Experts of a small language model: 160 experts in each of 8 layers, a shared expert of 256 neurons.
Below are experts of layer 3 (counted from 0) of a mixture-of-experts language model. Rows are named router (the router's row for the expert), down (a neuron's output weights, with its number) and show model dimensions 0-159. Each number is 500 + 50 x the weight over its row's rms, rounded and kept within 0 to 999. Numbers have three digits each.
Before each expert's rows: "comes before" lists some tokens at least twice as common just after its tokens as in all text. This comes from a sample of Wikipedia text that the model never trained on. Tokens count by the router's weight.

# expert 119
comes before: " The", "==", " In", "|", " He", " It"
router:509472479495541559463542443564483472509492585548505537494470513498477522533388528434478426499521364487450440479465572473548480574420442534493442538484487548427451533578486615498472477483507526564538521520513510506571438482464597590534490479575464454497558552444449403501533561514403532470484483496552504547503438422548533574397442395525477584482483648473532475438564568494451522500553449474497446443464481632477423486471505447566456488498470466567511464498491494502512555576583530
down0:545519527472423603486525517516530504417535510556543488504525420626427580454446431484513476475492478514526605424562517580484418394512395544479488516493566466532536464507485502450529538480452445570585478516501551443498529499532426497444468514513495448601464495522413523484441370521542500487505575422539505506579536594452502507504528537485410441565495449513494504461550402520347585543452575559506461433531550438562546516532476445495525528481493590506461425467550485470512524459528492
down1:446475511473433550505442457426457426503476562497553547437523555492549523473514556594489527403419551571509420489514465519525490549549570503517429449526522445424473550481567467516451525487470502555512498449548463560500621452365520470487489443518526589553525483485643523497477370478531515553470519546562546450453469538480468459469560552486594413513505502430449573522467446529564547610453446429556468447488577517424447509442506435499568496498551495511426518540518523528602474445455456
down2:537478502530468468496438529476435393399578546576510507479493556472537540579510473546475576468528422483532604500509530437561418526510517498476494436467432423544533377566662533510538400438473486583498414540528430450613469444435499573536494515425448479488467518449504469460515603582575502468466594442513434503506492535482472562480530466462490516475477472416537449479537560489492405526554538484502505464531517501517478479576568484526564492568583489527502436464478441501599529481511443
down3:524497489510566422444565468524461493521441519555413572467582470443517548442458503491402576447499503448515371469517545550548586473557550497421521577531525552453514551395525501491484418482543461578544456545446481477490445558507495372454523510536484471439648531511512430488526419405474571487420589538425538582532516556554551507471518548477487525470484521549531560447521478557448574602499496468570470456482528474421545481434511513471541467404421460475534475498522474551579512497494481
down4:479572448527493551556464551569504467501457545532536506503461441533438482467496616553562575499491515574470510524549378565527423526580569477507538542393485446566600518474525486508457476446629510451416454439499554455476525463537509507516502486479507532345446475551565431479502486492544540402491503489587414468466560515412544442474539576513509463541449500539478536489507470505429446433421451444597491451509501502619584394454484496522516521482487561509480482540544560488558425501466460
down5:465500559428451451460519572440445561474378491465509557478517508545482490555630607557483493505587510451513544558542482580484568433484482504593537439500483541570475465431516539472444599483603521489481476486442490492496511495506499458355479523451599476517529587503591519504394461458501567480499427472524484496447426494529540417492490578512492461497505486511440438601476543540478505509423520438622540533461543411519455336515524478445559542479498502460456527507556507502495487486488528
down6:565436549551526447532462506488496502444550496603548385529464500464546539412513557507542581507503513445578600465427487645482497599481546596419458542538427469475499428533505461458477503582348416452476558482487506503457456535504476492521511542466508571532452585506529570473530550463473426591483471419438537458450471555420482581528534439499416514453554461462535564546471437514535496475457560461466547584520508459530507471481442519518575465484502546506539466403530547488526414461500474
down7:503571402473562522567484455521528571502511504386500480611456501524467414568441538455444422561454452473373469505555405447471500462480533503544471542466422544505501458455580470542561573394463459467412517506472545544550502540523579523580541496578560500523493501466467599477499494512474486468529469454510438401528517415509567457566453578503610458528460487557507477439493465600532492489606510541507478529484532642486519579466530449478555489504493472509549484468502508449374499533501492
down8:415524521484518422565529472524523574531552505520483538501583479462539473563338395470543461527530546446590478450595494529473479476406466528473424561421505579546469472549486456454569537574455581483509501413448516606469398531528546566449475439448490416557484404501472476549448465432479524501416500588498525518496516421545529574417477474517520499448430542486477432539508496561505555416565548481524473537503587490490586467598481507490473503549467427537524467531476476532474553577496537
down9:469366552612535525467505380541487587486503480560495388516542591401527514483375466447453523445552388431496553587506529530478588530450510492498421486488465466471507496497442536475554437517502590599501515523485542534532476531541514544462389456545519515533580537454474534550467469450486450472507535517537512517519476455562522545465481450469530487433524456485539460506475548536504521475555583455381525528474577542431436538554564429525522498568435399542509471509497398527480589479563487
down10:464452564569513464513526559556515431501371490413524479500481584467482522536592555544480499507576453554494476591484507542481539409547466501457463422514518395403380564471388568535537519528566438487576505492494572479472499527425431571474561477448439513503443387501533587531535516496534502604513542565444412562440504504485461469502490568516493497454530428422429483525421554516428480489508575587468552538546502435523548487464538551448557495551545505446501475447570521515469460442530479
down11:478424485554446548474450509598507570470498550449406537522498456426500532534559539525585459462474496563431439527435476538436499533539444576503500482626527470509530486451442511558492591526496493567453483478441494555414540409462622507546525527493525470523473510491529508516522417530567497481510522444525600564421457605457468500600462491549536524624446495536516520372397554504537495471471495434554489440582475469506386492539430529532542451428489537545480449458468519428492447474485573
down12:482495492488557535489462401476509508425533550454529520537494583461489577574452509494426483454536525469559475552485447543503415527460507492425361480600451528513472440552545464530467526516472591461520422584422458482477528482493588495472478593643575579510451446491572534532513495421504450497503486553530533443509502461624504463472520535567536479496541529577455415454543618552574396528439484448488416472444502529560550551478475502527441452574567472477500532484504450487477488442532399
down13:479532457518502549496561478437552563446431478526436492550561434374521487455507505427474475550552429479516509493427485579511509434483492571509463516554500593503590551480510515506578479526596453397575586428486518500509542533442485353398520531482547514593524495491504552551453524506446454418493475515563462522455545456524485556522503466488508520502498381378484521519457555495444502531523566460434603482477440529506480379499550607511500494524512469502505590407447500524583503600494489
down14:472475525517494554463534484530533533454510424459543435549513432451540546492441464445482490474474593498530458483533536484550507504494505526423525530478494520440514467541507418423528459562545501529497581557547558485471593479468467522333536498533443486610446543505512504591461490357469499470496494641533497540501488441512467549448648521458500584404525446525428449532428532478523509493543550489463404521479542467393430528505573495512442551549487472520471608502375524591475542504506516
down15:498623530459473486447473507541511454524462487416523476486476537498543420517632374527471470475565520580578575474430524444430521493566474419541548465526420585466472533512458500504425472543523470375476487480486517562538500496577420555482511530555412488439428489422530546481479498533612460472534504502543488522497494559608467474549517522520540471456491518584486475442497619453570457528401515577540541525526540512508529503515462523419505519550498529512383494488536579407462457503385459
down16:599588464472478551426561508529489553542427467479468564537508465555551514476500516498500400562475589412581529463463455588435445463513445554499534494595518469494494508443585609536538478488469466451500415411435557502491530455551432396442485544513551537452550448509463440511536545544512520481553526503464546483528324483513589535524478453445546507480515404386553469497482471466497495513513477551425495476453502530566556562504519594516470599477512535467496524424425479439559529454580518
down17:485418525519501584509484534393421455568522512514574541527442478551518446486434453511405418462526477486564495455521494629564467410412491504496493515512489471505537417481499556596532591448592590429467465465492491558591612572474540489391507516450497523512527469462489554581439508401528468526617468530493530453491578538486429529493493459503517492443475450443455561515530520429433504529489544514539503538465463516485540499476571516569520554464436571569519568437403429479513521470407503
down18:486438509567531596426413330590496484587471516478496435495489592525474515481479402512546461425472407523451464577531481472522526509566426511432426553480531502518544506501442453475539525497487478524544513596475518494515528488567578566554488440514467456538468544490482423461496512379527585519538509527566523413553478516543488483493402452488528475518478537518493554440427523556522518578519463524337534550522467559453382502510525482533513453528541484550542478483565459484438638527522482
down19:468482586476522481471483408553548499597439397412554465523487469447593427509466590572473550486577464523534550547518505586521491516556467430538514508499453450493574516420512453559505494559477642478522530518448478486423491496428514508513500479570434518419524496587502496471483529496424564456598504481540510420440539457460511533409424383469452524514426529561433516484418488495427537529516481436487583594460550533492420599529500492508469480550509536617445493518568513514515473527480426
down20:535466577381473538520516542511546551495511502464484434562541504501490499478436489427522498668516471492504476498514516459495581466414488559463478498483395502448483545540473517512411426458507519430484500510564480438501501515516577478606610456582437502534498588492533465561511503478515518550437517559436525631460495477474493531466429511587473454514418534556489409447496414538427491401550508580462462561610459548480424523502531530484454478569482486602531501519497493478358501577493512
down21:463502504522508526415477505522513516502516523617502583441527507543411480552529508472508495527476431507377505536569444584439495516492597516513483563419480579475497527473466511463509472443498439475514472532457486590482514470537459477558474487481528483471468593516436492568371458415560452565476480557545509488525551492454512503496358544467439487644541522501501415537515508404490513484596460559392404503478519537433426518553492530467455478581566465549619534491513442587500560569455469
down22:490479508526473471443580578454540452431562550491479489522465485529386552543580558540500523535438534522492472517498513580461539491501585431486596530506511500613509533455452446446531514581529518435479467505464533473546481505575537501445491476543517473535555501491508515428543479565555519513595520483542468543575400480392495524470508490534479426488482504534412394440570495425488477526418512547467522551530430421555552438467361550389552475465515561518424590560563467387491497506390473
down23:474513491533419654487429520581520507447449469505488510429373447529488511510531414652576540414455449450501501432514573428523500523557542449535457445519489504504515518479487466596570474426469551467436430469455476542536480527547519463642524569491529534448490457554481534500458435498470524496531519442469515419544495505471441456539557485549541546472449516543452551508471465533544545550454431417585537603505569487534566546579465457583467554454464490502471431387514526511542548501484455
down24:500420505470489439507496463484431417512528514491612524524516580424462544530529524518510454468571541439546470484579495607467430515521546507520456536512474541413480545438512498379496521553480460524591541496519491515495474545364438474282492575437556497517475511502546567553499504503462428460538552552509557551451541574559612513468439427492485487534540479444444506515552534430497520571487501512522528485553457521353476421506405490504488491481494536529599499562506484487497518547438462
down25:523412565414486542476469427520435461472521509424486519557478553429498454507567402530493454483528539483480488577457512456424649504551478463553499593488576523572534582556539557389513487542512460455539498422601413446529590523481411553527494537448535552510475491562490529556502543420442600519569507471518485505424535563587543491453525571436498521473544481530450576452533534459458472523536456510479586505520356534474441494525442517557494566458475428510471491477458449507488443440437520
down26:516497499364472516559486544575518448553529454446511428540479540495564533463540528575526528524499519519559530538431509419462429546501488450556385483520453477522529602490507467598546432513455448488462465502487569479475406519474603552526514428528494513576494570456558472466541476481597460473525448517443488458438513510539475543476521420568425539558493570644525603457470412547566455627500447568538521488498456503527474499491378485538451475436454489509445439519505503416522427455522560
down27:581453481436578471494549486499405471480490455525536499454558540448465508564465466482517458552552606451466501476464545492464516480419401492518490484548380488539583489483476492505512569502477553422497404593532550551413518556412451555476429447466431500556395495489539530511471532500402545510533524522462512444563523477552460427495542482393554459484554446493432491507498459530564560503449531573555473612511523551430638453532526414496473519476510511566605623526537525504518527436504472
down28:561464486481512658397618503473541495532508439503445561443534517552564497450459529530487541511549524522428513502543481489459544506587547567559485528451481451441509471461415407519487536461457530517426498589558478498473412445450465489468610407523524521592493460443465397496559433446564505439520608567550479473486486463476545561479439569539485428567484456471500432381477505522487506595450440609509501468518514450482561561512485478511504496517477479507484487584476401559457561543541529
down29:515526607480553505492489313575437457380514581540569472455442511460566477591424517472492506530512473549526414554472467461528465590424454565483450580508476566494496541517503466574492472538470455465496573574420505502435510530478491554447505533454496456495516504479536510524455502504497433511499475510532532571433524523547508516511497554539436540462487480505569372472534495585456441506413518507431508447459503484442509508536559465560476493629493542466531616569430420480383563469556535
down30:412421501500485578527381481473525468478521460509527467490474550537488573520533428467519524551466538478548553519467523466494515507453463509474618534593547452492485493515510450411511536473455541442459504429498456462514488464553575412482472520476448642560448432588442567458549547538504547511494455466445516587590455557535489592471538443541461519528436602543555474565475558530540510510498417409512502511526509412457552512392506411434447565408408535542557518591479533436480528538481436
down31:525455617418432473464493416487519463594484520539513480513459536522488544440506500493561485522506531529542534506503523426569451544419421449518406515524443483516558459549557441483500375471450549528597505489528594557518494484466512527511510456478430498545585453447541502445421471529521477464473495485525508411480400626561548597485465562509636519497546458536466526562490495478476479424464563589501483412472463623452556462508561506507502484549454567542596493452494434391489514507424486

# expert 11
comes before: "9", "1", " The", "5", "2", "8"
router:476462505483553513546442527469446429543545566552480549491539471515529504522394604447463526550522465501478414488398509543550363511461500499530497553454480557498471507502435527427506530467518561559546570497531551423612498547459573587534573459516415430504584501475494446474433522516506536412540414523512445513532466473558430574512522499402503540475457503491511478510645488590369438501577503482475483437456484647517495548526519495542487519465507492528412444484484589532503431524487539
down0:406453497529500408443515442533497534426438514504527452486441393451511548427511514518491475527522563378516482412469526512469482609521431480492503499467505496464536538504373497516532505510577628463576531507477503468507505575482500477485415586412479581518484475468475419633434508506469440572501608519492495520548458468471513484483534517558478492527491515477557442476560498530577453525531532638513553567488381446529535560521450497544508478526458459533559491491630432449517577432521550
down1:533444507502512476565454477684574450541437433535421491478501510576545590387501544521510561565593528502520519493555532542567632517513470459455491493567499464480611462390519432514478464470496600533516546495426508487530489491521462454512448476491611465453444471502544497417531486561409487511419571494480464417496426541511497471508489581520431484497445499461514543494514521517569529543491516460495489388435441480545525510509480400521540465493461475518498428440495551401627506542492489
down2:503475502542540483474495583555399448459499367583475474486464483493542467531509540530507529546463515439588587441569431458502482459572555475421491436449497510381440445483512561578482540556486550427532541528568474409475557535525532530464563558463520466482398478564475494567478518479490438426464511542519528633512532449513555487578531419536518487478426372531511470391487557490450448408491522542473510506531518517482514561460507498526542545523537526544540631435446536434447475440569534
down3:476466468484480472460457496447463505462428506511440576537531522525567453511512591420549535408495414572538466496525512492551487519439373536483515551573531509502578536551512461510464545490407559501529516448524535466497459471572433574532520565437612484438469506535446473437543443500430605505522524480581538516506482544434466472476549606303498478573440589496458418506523510560455467500477492513526550444432533527588494469456509479475434458497551489393510578508587549473552463470549545
down4:388496521430491515513431473532379558499498478486536413503424548425584545602525543586443531499472453502471481568422570518489432386489440544463537449531528511463582532491491460592467533427507481616538514474485505495525494567514490400472472499482501526529506522494489447420524561457572509547514374604433485540506511561551387466532489466483489432502551528414495526423483524534512442510596520534454456475544514487467504582503565522619575443477503547571475502501408507526569547462478504
down5:463515445546450485495500579510493501479522509444508477480534444471587509522457571492475511545552565569482574578496254581501463402531542511574458502493480495507517522510494480549543561464483524502443395573517491482503435432553541495455465450428557557537510578509509431558477482470471456557540501470583588559503494466525526485542511503490546505406544460465506552487497474505535451402495596632426494490436514497495510459568516533477482461421517527418503521499408488559572490394416446
down6:563391483454495531541546446508545491477536465480553471588522557440516510469478519404435475490498456431383493561615586544442606451452489604523522597567420555437482537524514544409507510482473550558543440449470460518473431480574477399417504553466535544539515508437483563541457519435506518523539451556582461497412508536527525466459539533442530484481515497473462426486447577541567575510466503561483412427555537526424487493520504502457508530538469497502589587551514406448430561437485514
down7:447555446463492493483486520493530561566364448494470485545507346513588464445560495489633466532489615481505478554563512588469530455475490491567543495452536482490516572503395453636492572485499478513467509367505598536479487574536463471483543549428527481376617491509462439562510528472464542466533529570541443484476421538454581471475465479518527497526451494506518473512434504499459538490439539541412519535481485470497424552499538583532513459458412465465461560532437515492514474520492588
down8:459441523505465624477513517477613587498502523518562539483501549468507482510532492476479462485536520461505482582482527500573461460492509558510555490552568439509548593541487563481555524562609479437516484469508575471514613562441423484370528508465514497592439427524443592491519477515448502536510492500496469409454558477541515557425602492511518527488412426439467511567458547440441528479478518390508608563452490372489513404502536479515479427463458564494487399406485496526543431468449494
down9:509498521512496535530519434558416555572520510434585533477456561509524539372510468582541551514470549476515451514502492488518467437473505467532501526467404427536553494571394533474610533471532463402583529534488463502461489384538412525518564566571524542408509466424446471630558424458533477510513532474512536462460532403523505492625429451466545528527464434487536531574483575506567530520510435552480495443490491497574583443412432430479552516482440549586476458462460546504436495526509492
down10:517562534570469556534462441503424526468528561553597548467469509415506542527454448437478478445542486576464509520483455504497545542448486495548486523426485502590461477503430385558580467512544444535429492549454530485495430464515472481447565532521501506555500481485485551511596531474452572442408477552615509466467522470570563516469569648473453646459548457545498540552544438450552490435482549426500432420381513436525383490485505492569527442549477531494577518437502490525450536540492457
down11:473604520571458570495514557543536500440477496508391533459397529528569501483501472525486564459523398491533620586481525456514610520527570461454541495473442545458488512504429566480529505563471494405477400459572466489566452529551492511537519494549571511461530531474548517612528432556507464441529521479445535508537550505473455518447596461517447431401519487432526470539540467563490508485482469479558496591513557465562551535477535441458470451471526505457437384376445535545566460447458385
down12:512392460556447522591496556547462512563503420493520481481549475555523466439377486547444429504539511555495531496480467537537389612433449585490556517559474505468550431415523499492467509504431600541535452560498566555543462565503518501493497506548518466493408506458491508500478460446444526435464487507564535419483491476596526552461452543566535530483458498426564453475467440613358460511596538565519456462446457539437593479455547463567613479512560498457535475473585481496475529493432503
down13:513497521439570529484471485563504511407443504517584531538515508494579535484460501484490479538514482437548535495525515367467515481478476493466483505569449561449566487506562469591460362434427522455488515533487470416421557465443504455519549545536510547455579464487548528539568569532560534438464561463512523684553461484496554483493408457490435503505507472460546395494492525472444526510534468537463488548455555540503519550445568508396415476495523487438530465487533556478464617531585339
down14:422415452501479552455473433532537547460410500486451514580529461557530482578579497466492442463477506449617534538448531496498411524402488440510483479539408518449481514465562510507492480492451531423530447516498404545519511434567501503589500511488460414488426483535486504491511454465459539499585519453566507346575549432610535483506522511482491536493545645481511574499521529517542426482433508483565470467489528614550513630550472444526470554437475516515516610461490593481548498477489434
down15:439468498521560400536497508455526544490495445549490585518448518407498457480454482459416528523458527534467578550475495569572417514572397519441385432473438473528496409475464535537547443548547484543561575628522512572504436512465565499521609405524469547433551472568507528540527532515553507500425489557479550550481550381557424472467462458563501547445521452440470492582474585382470588485502541517444543510489458383523565502559508486464483502587514502490522544521487441483455518491527506
down16:535550561481470426475579440499414601470547571427427493505561451442511480521522503479482499479521506556482424543432494547467543405569554518509447458531423505507447489479541454523559545527555454438511530507448654484543539522458488534536422416550549463495553466472560533469429437580500591500495494610593479464458493438415497503520604515445540369484471534518442492528552434545536547556523481586483448440511445481442540564495516473531476414440473481493419517543492524508586607475522459
down17:544541492473523463540554558556532385523483591440547500514507515463500476444528416526563421512459494456400614571599518487493440511540452543547515529466528463471455492455535452634478512512443501501577523461523482515563448499488466578472495524396534518535587445447447461432533534390478520490458461453556537459412502476477523479540447498590455469555469525517496404385405439604464520615519451504591582478533488516554494486488531523473528468496499458556457570554456467447480435526562572
down18:497408583444502527578513545539621484482426494505514457486512511547542526569516496525460517557577457450445462555527529501504518454494560544529436541498521477501452415533535425454430556551500455549561489652503519522525495500446511547642535535512488432572469537438507553528532530517454561446425521557556519470513511499518509482567432464440423448445492468539533511454445371521555379542502505503504455511493457587408507476527540438422423419434573392566480555470537499413439506477479523
down19:497588416462473506537502549476485561516601424406523480546520438450507493463472563477524452450466537467446601474448462388490429544516553515462452498460493521529444554490484534478427467527462579504505521473557533492465514431555469569484499520520515539579510575547469510500480529599517469436477518442521468593543503522555429571419504578503494554549513567604529506445529452514408421485548542588520428464565445414516635515524440518493477504378501569446389570506466538568454483473426498
down20:516488572438515559539587550471522486512454385532464501456479394526551464472498486514482520453467506530541549510523547517508546569427490469466475481458550526414408492441445552458495533495500513519458510442574509582544393459515436540527500491498592490498537467553428517452538433416509443501515483509494438531545477541527517504524488582440478514447475500576481566401442536440558488581458487569414469584486486453394488580645556461446487485527458566462577447466668600475500533486533444
down21:541515528531485455614519455520504569440362501546520475528531479455540512509529492505429463427591566418401559498616502468539439531307485520405516424523543444491486527592498464458559501541460510502593547570452576580430466514536560472503448533505457465508475457552488493519436532465471482521556515546518579511456474515504533495517492476492515551590544571457539531530500519533464518513506524443532453490538520463522411406465511513489475441383466411480477465565487384538473592559512477
down22:430554479517566500568473430563524492504454470618508502529430433441510536488519520501493620420449516497516548498449499515547531527519509437515546486530473415467498467430544431458489456494516538412538461492514503587555512518537498537536512552468586403414445545503454510419519413512510436498433508442524490513590446581544486487501488580504432503577511495490436572551538539534413448605424461449460682541550521472536442533465453516569537501551503485569413441478530478545445413428530542
down23:548453526461523483526388527518491476544523553530473560474443474419458560475471495499593492502419556513514552534546479494493490396552462475550525531587487553530516495348533424527484566493496490520505469462461530484514425432447506532559545461564608520406493476468423481463503511454594527473567521514526460501478527435435584567407468422507515575502573441578533474477487488448425535467525512467618479610518586551512501423477469524428651447519536487555509480429535523417462452447507536
down24:578528418473494549536465432559437429521485468515560534549487411505502496577450497496499490543587547354545468566494444464490453492414495523490518530506444454496363563515571425508576570458548552495409511452541401523434591485472493500518525594518515371480542479572588496484447527565466589503542500520497521534483573429447424628455534446455464479455578571367500449506534473504484526481472446510566482498484533500476543535461494585540494456565500513459462486523517461544548449499481514
down25:511548492454469561495483510555451544409467605515482472509530534461484461489514512527428520491486466516580520457580477518413464532489573512512470551538520566525467594561418487364565471580505552460484521530567498528391502489501550544440488441497527426490470438522497487474613398546466413534443510456614583428545581491536535400374534480490505490475433462553523429413501464434540512467496489497506483575468530508485421480582501473489471534591570595512582446519434497515462562466492560
down26:492559516498470568418554542364493531513517579516502518533508498458536476508526540547516508481422477516436523509477513428500436448658408544604555551505479498507534481438400485477526457456508378510491622494417519514502363498459565473547632529505478524438529513518555443414491467486450507451524427437430520502501498535423489472564469516573425574530467511656509485519464465567442545532461472480576545435479484514570498502475470540504505484538545559536450420499501512442518520512508569
down27:532525458538563543490485414536537501572471466427528625433543531495502495474454471496471524521523452598488512576505433532461457510509517480567495495495479495517518553536522480488578425587516492577408455517520445493494451484558394464498594503566553511574438616439448408541516460496492491550413523467442599535396483479486514390513544483522546508445488369420487456541444478483562628522460507506524516461386512435432494432501516498435493500570564521505509616462465477546471505532575523
down28:516403535496474425438568540492543533481559538536429558466520476610484555570480552531524403525484508459463526494412475558406551466570441516483510471470582514504585544542569477450595508469431560603434463575413565514571480528578485486496563431502518490545427467547578541566485555451486452486511500466575527491575496543579476515455455423401492435463551500540437436530535506413460519468512556489434550471520422550439462550480459532424493492531542506477548462446443460442441594491477419
down29:515533524474540505603466496562514444570484424481474437560471439419438539482509399447486586508497517533473546396521436442471497451502428549478592511421489570499547494551426437453578485510484509532597547465472502439452569535402561455463482533506462472544566543564482469571484429569501498495535556509505552418503441488498510469535536641498434473471522469417467582475537520514475430550473403569442541471504518489472545561502489440444550485496534486515526462527491569663586467504432586
down30:437448493369430549493462519499463504538571496396537484556457465424517503390427493478487545516478538503451497482499444558504578468435462458460594562408510470513445466432540518554514473451429555484521548493454548549540557478516487443596528520459497392506445502505450570581501526536459403572460489586514523447491462526443563492519384447593458419555602461496601476484479548549425463460558511547506511582498485509435540509481602580507548495545511546614493491490526466556565503470507499
down31:496465451500610564454569536513530595524454537524438512563500494447404570541517555482456481485581488553559506493492480527542516438575485539451533478442532534521468468414563507552579473527428476547477465592552506465436513439461401419548483473526566432511539480546474500483506468606459575389509485522500496502486415476397452524457464534519516453512488459514549477506400514512448492573537462471426529414515539451573433471550375510469532523560599518507528617477434430612476541463569515